Experts of a small language model.
Size: 8 layers, width 192, vocabulary 32000, 24.5M parameters.
Training: a variant of Adam for the experts, 9914 steps.
Below are experts of layer 3 (counted from 0) of a mixture-of-experts language model. Rows are named router (the router's row for the expert), down (a neuron's output weights, with its number) and show model dimensions 0-191. Each number is 500 + 40 x the weight over its row's rms, rounded and kept within 0 to 999. Numbers have three digits each.
Before each expert's rows: "comes before" lists some tokens at least twice as common just after its tokens as in all text. This comes from a sample of Wikipedia text that the model never trained on. Tokens count by the router's weight.

# expert 30
comes before: " of", ",", ".", " in", " and", " to"
router:520531432491461514472568527509484574511492530509569543465500509490522524508515575445515532522582479489469477585517485551494489495489533539451485525487531514460526457438470489554542516572507485511494404516498436524475501542436502452523494549529585468475453529510530406451512455440523521534477489513498490562518487484495500578541573511507511495398456463493540481494504560458566466447424465499445481456470527512557553499543447456476543523475491534532458512516551469486491481487575552496491481528558522499450511387576454505446433520492487522506548458504559507622536478461518458468
down0:484466520574525454465489452469465505432499435498487503571470482518529455516508503541534555507507548440468509596499464520479474561507518539441475438509503471426518548452533470498494517536503451555491484521461518432461587557401495477422599550486481536574548475508513516496586564543529556488546516515501473504509482491449452476548490433537422491446480449534523430466423451479525509501524476563503487483512508502558468522507504503528539477509428480533465547477360551582485524501465515512496552504526538466495503486419534495537535446495538521454498488430490529510545461498485539495
down1:499560481480470454485581495465523474496518464487472499427561470535469481501489520455476521529468599484477481717532531537528503470488537475603504517500486516492516534457531504453470507482469527502508491532496521530471509527441555482505508551467435517480536541468490481504521460428449533473498560472492439527513445519488525453489469505433380480491547511486525510510474492552486475501540537458478551483436482482515581546542568515538512527529562473528526534518336509473535536494489490537503512544459500529514508493498520475474471545524472546464493471449418497527520471474522485425
down2:504505569549505516415527453442507468564484463489474527518504514441507504454501506570542534539514545490434490497578418476543470504554497560465485519497455462474523524555455501527537506485568492563464483527521468477541506506449533529529532525424491556481491544535441539444568458464461519581514468545537522512498511474552560591428547526554475449514486482466469436492509432494534487538566493590508543428477445487485543540461503470427533507557508525417514536474466457466427508492536547474518507496526496531423468477461480537555455481575526513495538532426525506445439475504494523579
down3:434542516480520526464587451520516453523457596531527488496553474541538488521470513501487474560531536506493470555469435507514523592532579487549446499451534494505504447530494548505501545436485476537566507520540527559479455484486499538520522540513511449445531564488425493470513496490427584530511494506512527543446528514577529525552533496523514522414429473440497454470430507548488462495455480560467562505451471555509493556488517416473547493516533472557505549525534487366518471497479546532457480494491498403497546557441475465494602497504544502506543444489478524469457453501513481471
down4:538433444531566383460574552569539529431544551515499535509493508519430434493572465480468489554450471402415530457535463503500543539465541507493469522505444517573557573449485462481482513526478510520444558540519544516546482491512551519527459464537478451507474506521517505477545509544488482519457490549477431494494427493498563464557447465481512516495544570533567469446479471461496502458468525445472537517482447498487488470427465466536479459556512440498475483487475478426513548538515528515497548467538569454431487493494518547470572516488513513532496537475522588593512528475503528457
down5:505479495472494495538532536475503447496514469495534509558515492490454535480454489495499470482473548507450451569474443445530487593491532561499535487419537501479519457488473470467530520429529535476521549553526549425449503546474455549455548494544486541556509567462477454471486507506500503471502532482581472574494454526526491410497465489498477493553550509569598485488498552474506500429568540570473488458528507523473505465524446571558554570576544505525534515613446479535531437489477506451493547488570475418472483510389510458507514440512478535466539455484513460493516542529529574530
down6:478501503573504500514483486469501522514515526457474547532495448458469473517473525485425508538452470526515430463472558469550545500533488541504467389511563505559523484498442585460536467527456532505420473557461482456498502525531447438518447413473549579531529413499588525518453505540477511559453468568456535441514491554566464502572524567453475478513538514487490462474551481565555578449471515442511494492484499523518490560463418534552481419493550447509479453551442554467522519516537531514451584549513509504484459526523460554514536491498511488527493482554478522485512464525525562552
down7:496527502506560575489455474510491529543474461458549489462460504538486500537495444459533408549443486490552502581538511500485450480462512567547550433525499416517511517552463442454542477520554509496501527515467476435502515404554470521506522517522508500507516445496514503492489500476504495508587487553464536543522551460432507441538506534510495565549487625485446473539495435439417497541468386565512509473546494557493552537565486473481432509499517471463497495462421527501528508500509473441513495568513574463560534474572552515464546477510555456511491525466475528550530503503421457516
down8:489486553494535515422473508496536416544526426546465593534527578450494433458484464490465474512500502491479511446448461516527513489525530469472489585480499509492526477555412452505543498467539486454548546479477482531446537477469436525505538509489446497462537468454553485501539518486552503569533570517549579489500623458505520498543432451437570519470451515513481516385482443495466490512497461519535515516484511536483529486527529494520577520487477517536464603520516524459478561569502504511557474502506490555519475537480511494480438480537497597508490501518501457418469535567454576549
down9:484493431417524485465448484529472521529523475487520462499421541536523567515435559516541490498459571479518462554522484510467507503505595407514558541523509484495446517516489488557470448474522499507496499500574466459460503491560527450476555502511484461489577464562483495504431464517491518555426515520530503513456534527475516475524497511461484510508572496418517518460537527489548430474484495509526584465488475524536516485446486487487485500452463628527508529446410504396439581516520530440522455439467473483606512515435513510476542471504505529496426466444531468475436449517524441517
down10:547526537489484485504500445538470493546505536470466501447546556467538585517495527438509488527548570479511494635473488484497438541470541497541458460573428528454482474555492497474450495458450417466438483482522542487426511507568458522526482487527483523548509479497471500468383561490523544472479450472463451526548618551491497528474506463558461499443457456446482487504534558511456474508514515498496467483532533516491438463518521468469505502421536554544524576514450521466525539459443513545485481487586478537449502460529472477540604521462501546506496463531443481485432526458502470451
down11:431419510480492511572499504494429525555450515492559504488490551470442573553514507520508480546558542464476469477529497496507490481509515488495498465491456460427470532402528514526440533478461503468536474546455520478431476460482556497372548551467515494485490536480433494483519499477523511501461459446511495582383509489463551489547504528512530489442518427462508486476459500538507481509502518531521502560452489494498509486434443473489541435451472541494542399534508531433441473587554466434532466506426447510544585480496480532499534509483409446507522465451543539502499451480473489431
down12:554519482508455530516516428555452487541539518538470525562568548514507610475439523467527468438507477474499536570523509478451553465491519497529506442571527513474436504508478505493535509411504515556532471421477526531467501491481477514508561456525493501492546509510449543444553472477509545450514505466482471468480509494558551478495499477428496567482560477536469512531468552563453475540515473446441542501452533495487490399560534523502474529482533481505588520493506479410473495537566410561507576442501495495444478470545459527448554517432458427534476503484394482490437537535448486475
down13:509516499453524443490484474556470471479481491517495448498484564517423420517536458455500526604480551451475511485552509552529520514560460460497492438481524468470566524505521494495410521500496551469546507522454507483458492573523510534497511424535469455555502480595428465482493500470502509471470555530554457530467403464490487451456416467539486474509509441455428437538507481558564482531569490547518455526553502418469495521520492479489534573430557469504465502492574520575589578538498424434469508433488488528497554550516493500493549492476515471506546508480511510479455448511501446463
down14:628501503388565499520550514539555538579500554496475467518526514449547500502454541404488412480485504494526480493636511452449411540477420563578437519524515523589468507471498482454468515512484443479454517504508485583558495488562548518514562532535493481478505508537530482520479482523528527480534492491452524512429527499513525460468500552534460497537484587489492479513442512457564471488445513578509523546536523498457526451488469484512481554550449502439506489516522510520501512485518535469596506503519461546492537462572517450504524514427485456465504472512512484558528539485537480520
down15:489515480491516538516466455495487515435467576585496435511489488508515500485487504487480492580574474499486546502573602564564625502527514483466489431529500456537485515427509523506492527546539451543545479569504504459488474489480480548510473479547508475569442511569449570525539521463542494520484421519516496455420531535447530519465524453505485587535474473541445572528539484467512497529493479567494521552534470476511553554466539472544524507505477500523558396551590493548517552509550460472453518541534498521530449520540530544475491436470520521505528552564477494463594504466547505496
down16:502558517456555492536498502486477507540492450506439471533547539566420451414505515505584475540507476541454516591508453484513431534523490481461493478544537506530463571536529528488492576528394546454519500429476452474433492558488453461510505541536470512442498449389513518566505502484534467454491456494514544512513434568560446495444487546471532527522524477535518515483391574510520476530423515496522512504590432525525490511501483498503522514573512504448537484488476498481499483450413530482511445504506487504543521441531479463521517394509493502526508515513434453560498462450429482507
down17:477487562529501520451401491509467575540500477426510458420475502483452450483609500570444550472505524522423566498508507544450525526496499480478521534544527537554412546478480478529559440468509505463489505453431489460501532506445454511524457523471532555530478482429486528452552569497517473469553483495482451500539563558442485511500539424490515515517560535433482480494523461475428530505482526437500526485578524537488492477481517547508487465501481460548510447572503486537423504533534422466462498535443563481438501521517417531561611477519497494470507525463461522454506505486433466496
down18:485507572448542493508522549444575502511536527477600544486454568452548538514500547446496454460434485531431498417532474467531503469473483462375517499565482447460523494439519410466508514464495471525567494509535475493526529506511453471508513457528552492433454529472522537543464458485479511530584505490496533467408535501498541519441404448490532490507524466564476521466578522446519448456513456491514580450566541492563545511478541500468483549551472472530511507493561555481553503473536524468491501437528493526489537455460512449500508487536458538545473504452536448534465473404474527501
down19:453450464476521486453472533574427505427551459402532555459501452501532478475563502491493475534502540467487467497513446464570539515521499465542560479543511571516407513534510495442510495491490442507474520462485476496552473515511447487480459481490511516515494437498568506494481610467529433476511546548475426523581524528488456501453442406494469554523545490479467501553510518550506550465481534459603558493508601516501567545509515570512473586528467546450489490455474514557518541579469494477480459533543465545478486422504507476498523487526479508528484530471452531462467555538452500569
down20:516458500501510449503537545538469514474560494515455502516502593571503509481512512489477545474466467547511483522478508521466456459507515541486501463464473531493465473519434464566488505593582526506496538499440486475534490444449555519472526472535553468455480525526474450497493462533499496512551464567501552514509444500374477450533545560556500482421437519510471540434546486465435465582434562571550433522507628471425565400501474487538493421508531498492486466505543464497522491518489517482419530514464507489543565454487524543519491549531498469514508489528584510485556511494479427487
down21:575442510482454494481519640466476488492495529429541508525491492563467504540501475427476437551534476444475548516537489525406496458459506542465576469525522523555515449450518472500527508446521505529523541443506515516458472486540508520581442455536451538504514467478494520543510503475433482477544499505486553426487524498437498510465436490568557446554545473474506536497537471557520469541501450430505479438503543461464453419554470496433551555439480473406515532510436490560438487453551488514545491474538496561519517463470532464441425484563509497567456526498514471454499502463497540517
down22:550453564522511522435420562494472512445503546490533559508492495520470519505472513555545517478459521515474432496569478566503535507499593533428487500471480482474459578470531401466527496399477519474437488544575449421524554550535495544515512509529494471495484517537440526526501504495484506569432515543507591594482462464565528462521609443461476498476502544533523549514490469424516480454516486548500515411514519489521528491540492488483480550530508493494485494503477534486487472450496452470541466480574535578439461507498513436468539506449554449511500463522507453524550508453564436541

# expert 12
comes before: ",", ".", " and", " in", " of", " ("
router:528521492408479546567596518511476617503487498461514439497509551508546512480506515458566528521611439504488479527497509448529424508500511487465531519529466491484477420460524513490506487516455464462500407515538460507476470557456492506524476477591524469462399488548482429418489476472487570476431492466475468538489535456527508563506551510507511513482455527554585494515520565502548451498458532420439518545475493508505517488502479487456516480468515542523516497478563542442507532505540549517507512484519553486440463459536477465561480531467449460503506456516489534611566431462518450449
down0:501525417505496534472427502574556542500478507504491506507442454477540529514456459483521526544512515477430538507438501426471530560529492535484545409530459529503534508551511461503553544514462533515609461523448561387479482493470470477431441460512499516514525510440563476536486506509465478421609505492463535480489542497489585470504464477494522518497501466505510527531460544559568514518556472503558517504506557463470511535525497635497443480474502500556456487597467494546529480531467517452554513478568550513520447547522516477540489430452520479494507503522487519462573504422498547465
down1:541479494503586511416527508498400535426457530495462534490440442530517460510511489513470539409506506420470552551444497505465537502532465575488544517532490601492529481489471460547482561524505474549583564471438565455451612498512507516475498432490435492538520503507536461517545515493500502484461533545497491521523546475506477485476559537578479536577507432484556510519421486488441492518516439438523535450468538482526485518496545476506489570513460480534471570471462551467533472521495475532505457495516495433554442497541532549484496557486538473481503539436512490476514626524485493527
down2:538492483467456462512546457469456462558464564478564531451448474485496494489479546503489505480502526515454451572484508439450504520505481569454529551517455467484490542496495517539514532511469536498538423475521480471395504494464497555527546489548520485454518454528469421416497478514439555429528442509469526545437464506524456531472538566482497525527483484516503533507445504424576479505507527557498583512544539414526503566491499566478484523500539492569444489527409535468519511482586640474524504516469480506528551455497523451485557514522435466525496567507537499517544452551579505455
down3:541477576531435537574551444453477449467486471521439489554533478495464462467438490514447486512490514460505567568445514490516467476495492539476414464459528491464460555533492534494421488473505497549524487492539473602561507464453474517465493534453462505483519473546479517435498515489492492500501550567382497448537472510522542460482512457507462437526480561507433474557515453549487418477507526521495508568418472484445468470516497520539533516449517464513538522577547525461516549464413467584564473488506517520462578538508534466494544478538517520436487579461487564466444470456472530464
down4:443474518486518498616532502509447418496533532565464533534468467468470459409409459505528467568498541509443457493489473453506484522508517485519585469493480509452508526476493538489449527498435430501517536537534486485519494514586476522437517465505439509566514514535505588453471443502533442508423480539468491519506552508489546564494473465486603491491475524491484559517462472498549496533492548479537450483511537434468490577395441527470538510443467475529523564493451488540519515464491551513514475474611548469563449437518475474522476518570490433504506500477580517450493528484509547479
down5:508449479538506509507543522522547489522531543457491397509429446469516517493448434454534500507494528435552508516565468469511433555493498492463576532462533522514507489457488478498437448582538517491463532503553513513554503497525452438488456502438460520466545568511499519510433438480487552414501514547525499477439605532501546484555478488500491386506525521461491483515461482581475606476524453516558429467492549516524543561575485485487505473468487500467487460484431467523503518545431568480543566502522479528474492424534524548458495460518534458574465541513478489528488538521524415470
down6:504516554504487499560515445471494456483449366498522526438553527496496433507473522532485470505437507551542521635467467542524449513476486519546514467508525464528499578520589463445503473448514496495500504467519522531496431473514475547539498504482489480466521490476462522475481517496507495463448555555519546410525488545514511478436473546520476454524429471534418516476501475482423459520467525512470549530484487447519505455471461531577462531537534528479550485465418451430546529559517449519507485485482491608531505543530482462474484483493486461438447472535459467421569553491530445401
down7:515463503545534530435566508510457571461562537514502485473322450525533574510500495491496495471487402551443524468533451407456515468487510543447488473468435463477515459499538540515493467493498544536449488482479518442500566472529526498542541529537564494459482556472496482530524451508586475526520482465494479492547526475536531564582545548468446538527447445496551525475554470501518499494493519499528469496450487444518523473498421533488435484495460494489560561523516505501472486471482563489451524536478500514595529536527520559501542580464468530468453570519535506527459495552516498597
down8:537481531479535533539530456546468528485479509470491440503507542567561510463467516553467421463501513536501479559530526368497465494526556478434515555518462461518484446570513442467468479456420518551525533499450467493515424552436454437470502541567529507509499461549510559476554420512544555487543406519485474518531472440558501548507519482534477522486426491426445497498492548455459506471490498497523522510550455540518493491456519463498494476537516487490543437427421498394557497450531585528465531522436510502509536525501536401476514522500522477535536507483521535514502469446485465427
down9:531496466480497483497510499481490492518439520545515475518480612536532484489445577530554460498516513511486520594512550538483544456496575500512506486527474491547502503464504459519556539520517443524488508470481506469438508555528472633505492450477485471490466415508451555517494536532442542439523516512540509505456408558462448531449525509503506535484480484538523611473450508499507474461509427491493523493494449540515510519434540544512592516488452454493573533545513452438506459430511595480475430541515507446528492450477467429497510500418583443582539506479502516485486505500583538536
down10:473472438533486500527524513508449484494501530500506558510591577532508528461420572436479541478462563504477548431492467549521499496410514523539486522541558434474519568494526489430469499499423465537489521576571453518454513576527458503425565581479488484487481513509433561482517539482455485475576507529477485569428515513510506542548526529471500523484503470516511550498443491531582467451491552561499510561442422468490512504518526583510535504524446469501446531501553521443431601472556488505518460500514510505527478443494529403442544487478469501518497490487517537463480555460471481487
down11:522477515452477536482471467529533555458518534426548505488527506511542508478522512525515456470526485548531530578543550390471491484542535468466535541473442462477502482515525502433518465487422524496465488531530428472588534458445539446520526502519544520506499468531567502540548500529399603501521554488470506511494519481469494562502533491528460576464461531454554516493492471412475456438487463586464516481433464512502540553502506554486420474455491476470510421562393470459578548521544555544489539520460465497511512480510535456483509542552525540522522480507572487552544460538499431547
down12:545558511491522428476485504542497531526499485539502507536504514428488502507527553484490504474468454535494514450560546485550535459482458416528550454501527555534469548529492465534532396546481602448467482442519483566498479522499477531524490492488541559545496511501529428510509504493506398424493508494510453440518412480460509554511462481597517473454468408466467496445497502514487559489546482466423491429528545470512515459597469469557470497497459491519482484508532538503607505539508539451458431479534483478628517550546478508519511496532539508495436535498410483531511543509502472539
down13:485492461449538528472528417527472540473517448464526499509511516512471516465482431417460490577490563559441510598557488496472430448542560514452507462559565529499516536475491558518455488454505486550520486498499502470461534490451487479480482554493565531558553488451472497508479469392455488508501485420493535516452507560499525572587494570539526500446551514441438480418417497481530501587499552470531475563498512555476555487545493479489474505460540425488507456524437503461447472542563490511491466543513463491485554541464526469534457445504512520524494517438432479501441485500500517418
down14:477591472573481601471567476434499521491513539456464473481496432507541524450512399573548466480519491505452494500561501495507533488492527492521489486520505474521444447527459469437468513461468509483438458525467508502513580462584559429495549534514595483465415525501482522456514446475518539442537520504439464570540456471459477554487561526477503512485515474468546515492496501492484509515407523476545441507483423547450463387509516425519567567492461513516528532526452465504463484433502482566505453531479476457494567500444485494529463441542521505539484576510464538519467543491481503478
down15:488508531528468511456484518525435545529551523523501483489585443499475526482494550459484439426491441516506542572469429515511469449481520448475551472492473514461478531504488403449467550570538498489515472545465539522535494456471492497467554453502462497516529527532513521443497514509519515548531427459408556479543553515521485567501506482528485440547504474575508533516572448453553484405467514509520553511373496437477445542551452514507586447476513405511521394517511482496575426460492494430483508494542492487450496462477484490491508439525544490474552567500467544489492507487492508439
down16:466470508490517573546477528517471521499552565523484520479579515450485478506447522442506576559471473560466513530531469499500521508532502449503455498418431470526516513524524489504567476506497551496461556516524486537460446523532518446482414617446551472540489464458515493523414538545475485575476488489498505550523483507549482525545405442493492480443479506477482496519469443456488518458558474422484484495500583471500512463479449511421577525492520503528478470432446491497522554556458484493505513535455482593442597506543471592551561500498534516494479443420470520475559523469547470479
down17:542608568501534529438519436461455512544464483468563480487531507518529505480505525579473515472481574471479531505456457471440438458489552536496500520574445535457486488490452472565519543473511443513532496477519453505543473494435576459485539494434482580528512386503463528443509507519521470573474538514443527508520549451484492609460523518575516453429550390543484491529592479491430481514424477507519493487510524528496520524501489451523464529477486502557507477502463479482481569538519531485545472514517502541425519476488536467500525449435467477473448485544515524493524555522427478562
down18:426499528547479470462528485454439526483468554468532534483423532438475575515587601489473493497558549547490483418494482496489514552535442488514598516492452475554469546498442505551478499464489516506477575485490503496567596492526532451564593509510470505447508521524469545520576545529583501474498428469475486550457531534502539567541567461426509480472574517476471499536531560478502493486472474516524499454478501527484478523599474470533485478463521519504518506421522526559496522497568522541476488569534468464439472522542540531559462462477508521499441566491524519503471540458536507565
down19:499523482559470532479540540476533501468501406531507455495417491503520486467474425599511450467517487496504521396546457524493512557521526514530518452463551519460524450506530545566512480448526478507487517459581516460484461535518441493453531494470538595574523486483509445486476449417596479488516592555496518487527449544489498501471528512522425529449461553455493416457528497553449487564568490489503498529471486484461451493477483548467558482602520438482544493460490486499524537525478456541519533562517457540513536479491536494463560520418469542510533555504452567567475499466513494560
down20:498517494487519462554547513481483513547464564541506567478523531591531526459545518509572475535452521495509527645456523479497486477495459496511470499518466541530472449566580501483474509491517478505499459454559521580519459542542504508492493428517490575549485481492597516480491485524531598467524519519519588497480460529589521564474497498513551452479508529549524505516458505491495383516498594505573511499585477497540445446530478541511485435451525506452541490541413528487487448471477509530503483522494468490455544424482461548530533558456444498529519537499500459492516567473571521546
down21:499503472441515481515516505453519456487471497504475535484486407519465472491481453551549508456526491484574482522552528537484519520510452553480489601486573472464434495486448427469462468547574467521531451592476531564497522499454494465503557528504472522510523513581490480546469490501521476505557430512484451446496499515498478517457523441544445541568503539510441476492522467433473544499535489552464552465538571524511490480540510446503348510553534524521480609495531517542519495502476537520464512517567486488476520512533567580425551490555512492480492485522559535474482595494527541591
down22:509564557483453465536489534417491505575473490455514494519527586527488492457452532530523463531555545490529438460450501472512415546517552514513509515477506556516483454528514450495505537472443429446503504518549470567518472558486474447508493469442476534441563425492469471523509495463531564507492477481461455552545448544550520573440536510465556565494570420459465479465446502475417514511444489543477491476481462522516485446446489456491489486437513527521506515526398521480460465534531490548504453499583506462454577467475571407511527531505405487534501529527559555511520484551483499464

# expert 10
comes before: "\n", "|", "-", " The", "==", "The"
router:530468463500491625496545596477546578453453472452449515523540475508471529472519458508440558490475436447578426552556527509543508493480522522458472523491496452517472436460512482508514454515499449503534456500490500523450463485504499518513491489492538491486422464613516455465454463492461536436463517448489522574448478498539461541481519502552500474533460535485553479559503553464530512500392504485468546581490450476512490533456480484379535537533535529502492515469595474459473480463529556547491458455491528434495477460464430458558446500485497475504570480499486541504526518477444486435
down0:451518523514510506443522464596501558536566555510459517548528540544472461475505502442503557504539462492483476635519479476508515473466534487451499494595455491514469577534511527519514507540563505545489490461482502476476581469468487520487572486491546526450451485480534480537515561547445504541497502458462502501531521338537488517502471474478469538503435503527504543503582564455488503474523506492527540479532532540487467456515508457516521446599562503513487534464584454496483473554547535485551503502470481500512489562447410421559491481576500515452468494475483479495482497500445505392
down1:485460442488442467514499477460537483525520501391422527415532485468456565552574467483480520476497502443490462542471493497424505506529481527507495508463465491477552529538476447510460579493511473511527489479545472502485553474452394549563470438512491587474509504485418544480547473490480489480441417501485485501558489493548483491501536530566524540553523474510504626491474472469492484457536503497539508461463476575533480504531558474498470493567617492466464523503546522506457477495437530519481484454506468496535416564440467592555452471456479508444545515505491571472448542513472491463
down2:523535509526501483497472481508474461434529545502511546462528506556511513574494480505494494496523477508540433489509529492502488546513537441542489519579539482490502416531591514398466547412488476454531509474467530497538488517517457511462468490480516493435480529550422535410518442518465501472465522494469457464437456459555474528454543531491458608487506581499543514446409517501477467560519530551441576484490439456440461424449489559439513424504456426466577427525448580465542492443480521525518508527472506484505514514485517463541534429476523496504483475495510532472454467498549462442
down3:486544517495544496473416476487528501488499487503531522492475446477499507494425487480487538533520491478404547573564514524525490531560572511492514514501518457479472463513428520472549525492466477532511485501517532532579400563576575489547522443520478479516448526516490459493439508414472535492497533489593581471524450488527554441424528466499553475436527536467432551512471437476471497585539501527537496487475587535555478510535520437549499503528446521553537461486518556490580493566526476442471427561468523473557507487495539585571504502522501523472435515491568488515517464512536550531
down4:532473469500387464547445502506447455479507470462591427569474518545498516444486541534521477499509469537514519512469519513475493494476460420541451503463427453478501431517492456536534609542475516480636509535533517499499482499411531481492510473570548492555483444532477476453438409512442492517489508483453556531487477431504466492440476548420542485469492440543468509506497476465494510480445501475407473511464436493452581487489518492500461479456513488501566502479492535511528557562470560441513511466541516518489495448521511401547534446507564466540523487490512531514569519525471495496
down5:492452450546480480511571477505487442441485515600519498495541547492461392556513558401403556458549538452476485546552473468492498524561514505548529554544508428440542556477529452558465497465532525452470478439576501441522532524505474553476520537518459500538500561576466511451502528523545463486530499464476547516456481429497500430468487525507481442512521518552497433528467454503465521533517541562489460513456472515492505491486536484560513558527533518505532515453591509525479536579477427516476520552462469472533478589494455601538529507523483470454501519472529514507480497575517541506
down6:477465496501563446472533403578467523498473505551502602530492540526481431558450478430507511535503496525515495620511525449536539468512502480508477470532530530482441536546498454528460509532505533464500481518521539489532468509504478506527477540513463463490521478491570526474503516423443497505497532489452487499457492516420552454553430469530524419478512471492595533528479482434473381417490521528537566508514589421593456507468450492491508589538497448462513521480455512454535509496517532466518552527481542470527466479553482521470430519486490520513484545456519502610561489518466489475
down7:509553539555491424467436471449485454484459552506556480473529422518512459572543426467478544520528480544509520549498522432550482541496511543487494529525560472500462549510468562484460565533531537554565487467463489487445484543482455450503546535421470471478521510530496533529450428486476531457435407536453457479555514434506508457515541519516535543529516486528491537507582485545419446476546452543543495576511490505508485428492559493514517529521468450445413548491471513511431567507509466473444420491506484513530467524508555455520526485547474452402572530532540460532521521446512525503
down8:500479475491556472496457527570530542517527467477526386523526521442446555520568446542477506526547529459512507541533474478502488589489465466477482506541508490505447537474544456597481467475433470483564444486477473509562493481508527534507529513528464504562482508466526536456475479525477486498532466544470545484499431500412415495451511557463483543552478498498464517502506491495468462478499489493480502492466521533543482430567444590489443499480522454440416538495412539472585413578535426525444490485527414469477480499496462490564536513453508469521456583515450454493477469555525454437
down9:470538571489491464514511566502564467532412424481507486523485570511511518501432468563506485508479525490440505690452473575469493423498504446524533480562564465452520490505507510473466484536464537441441512559541472463475498476487501503414493419522494464467523473473519602466429574467490523474510516511477463513507513495461528520472530487549466461476525493507469500587518523492448525515434480463502526506488570550486411514537445546471487490529519495496579527472441503486484477485509505496492531556446475482469506522534476430477525499488570597542476519485494533524509549467556490435
down10:535496490590502492419452509457478542433491523451542471581510510519547490469490458518549508591491538467504472641539469468505499488485425446509515556557503473543551554490457491507521528539511482510502550525486502474498425398498476540541466525495445586476524437517542474504478492469502466454491545491524494489536490436493542482418481508481506488510512512564520521515455527507507516535463523468463436471463485500486534510523508490403447514605472553489506490509499447464535543514466503492432439552499472552506529488470529414441567500506466552513506503476453425371524535557513547524
down11:379445531436482471454500549520510527494513545591531509535437454454548414449495521443548565482454487477519478569468508531499429497529465501486533455564542525457464547497540506516540502575457555475457519502520533481516522510482490550531525533489588527528464493482487496529548420481550477532488468495494421509504455486461463474479535513464579558453471517544470510468510523465448564433587505483525499478452431485531455533439463500498443544482468527498538481482544446484463482485492460449545514506492458482522551513479538505610488440452563535498497527411429473463443511452482463456
down12:518550469508540543468483472499554545450475550525572564575512525526457454458617469533482534540556532520537560501531515510494491501471486547485512496506520526469429511522506507481521447513466515590429496439497502501576548397506462461472512483521511491483536540538541511503474374517482509512448488523469540490513503476457517466437485498546431533529455486475559538478579493532446439476488509561521480510546473471505456545499453472458550505615557445439468501436523566445568521428502542457476540448420517551512548485469481492433481475535458454473513517510540544533535508478542508492
down13:442484561490441438504516530500500503446473500475516478517519532503509455483505531516474575491482545465498494439466541590484557502457455481527385599551559498497424444511440461487508525493444473517498425487556481473512522589512493517448471497509535474520548417530506518522503521474431494453543528470513634529533525484506458519555573498482462447512533565471476510527494421539543486510576490496554429460509547519471555477462550519505458421460451554460482546497533509498442535513497496522504452492479512546486457483473534491536444514605479453438499479468491452486454444482550529536
down14:478468563461564455467475527522517513518513513500464447446438448499546534505534504443465513524470486484452506585479550544508496422508460505534520518523506534449524535488442469543572440526531482501472457550404473517461561455496490502546512531431589447510495534451522499470489414557405391516466466502512527507514506508465502412560451434483503457525525500511509428497520400505525532488518442449531487445485532498477504568504497499447451546516546487535503572436474559505460501549476476427483523499558526558535515531545466514508491483519420535414478479543456444558528480464500507504
down15:466472568588479543486585480611512489542484470527519467528497481518519476466504433489484531476512512493555503607453521472486504525498507518446474493491509516444508547506471493482513531483448468506449523462496481497456517503484478562489538518446480506518457495433496506508502501575512518440571540494504531531563525404520479500541547385540527434518439486492496498485551581485489578560606500505570422491483515549537495493499518525534439556600549454482508528545620463439490534513508509569518479520510479514515522541478492487437560525545479518441542457522477511424506521487481555449
down16:524523470489492460536456525467540492536595511503532585499513523425538504581531419512441428428478499492416584499509452505485513508436517493477521438480496551503515530527460455523457458478490481511518574498520443520515471496491458557492415509527437506498514502473524528498545487514544478465550471544435549513438528474569489563454501480488512467439515479587485447565501479447507495482587503443615488482517480484516454466498473543521423553468503512574466461506621481487593481442519462487420510472543481516517524515552536495497483481532455423515540509477546526475540524509502495499
down17:470516537555460465467486448495469497555519579424510499462524547454514486481497517550489456512528454540533488525558441452521535533504503518496472583558506538509547431457532470465500477493506410470493504501529525506465470593507494474487480509471545483450502503479437519424520516497445556415486482515444445476415543478528427518433508489508549564462470524538447537469387512544376486548543483532511556499491487535532471507478490503487489470500511407470479470573416557473552527492497497502484539569486466439538518448553529441489590564503473464517495477490534469486467436445519503473
down18:457516536531475506463445496561532499505447569489505500542541519447470539464487536451465468534480579575478448464517404551516504533429477485444476550415495530531447533496527564603468492552442560478547506507525552514528512487464559453526537519462485501550495456538520456470514492527542486446442538441527520478535442523471473460538463473542462505511425462480440423509552426476482460478508415447526433490566525489486512487471476530544539473458541528467448523546554563522559441515520447489422481549414476502521414426519499515472486499497464474491508543462503510518469515569504482499
down19:476527467467482457483478427461466472478471515485527488480459529556472533524485500472578491535542554476537399602460502517519533425483498500509524470512521468506430501522488526556494494444465526489437524573519451540460531480568525538476453452486496566466534492505425550477484407462495565524460510468552567546528449491502479517461476567500465553463510474470481529484442506528459396489497561563495530570518452507513465405499435538545521505451425457469473586456412478488500510506515529510538451513487524593531481466471549524437523509490426519551533492498488478544451430479522509498
down20:475563504490545529532487432557537505517463477411598534500526481539592510517511568368552502525545487494478486573498474491463539498545535527527461520500475469508501470528448539473520538509459474512499456523476480535421595495576582502510548554504488510475491468450499534505470440523459472528522488483544521511457530559422526511512523565499503523454518491472527538483484515449520482523472447538451501495562542586477431484426457541491459510500493540436465496552527495513486465482484521436477448430530622515519503431532575490498552504545531507459464472546530569517441432513512518500
down21:531456586511528502577466496482467465570473514486522540550496549529478550519506558470513510561470546445471529531498541499467414491513459554446539482582526475438526530606513483485473491434480511574481479517492535457565525548469446468538513574419473453489520513437522533486489471541500436449454488477474488512574534408508558431542504492494477484494536448522483458552481473535547557428485482496514494546521545500600472496475470558464452531539463487507488523491576422499522452480469463493483505528478565490574536542457538562503486483461433447514497445580465526448531456500487484495
down22:513477592540530462512448502454488464562492483465429498468580547463514526525521558539491497552549498456444504486497438524439508523490554528495505523453567472490466495459453452453476467522575512505521479551453521491498507500531483460465538579489458442445528524503450507458538488537507452564588431419512551503477487570482515536530497436489504588505516527501473532551485490476530458464534536539531559460463512496483449383519486527530487520488455482439471517464567507505473533544546511449545452383492545447401505476513461517475510461499540524480497493442518561479520440503596552511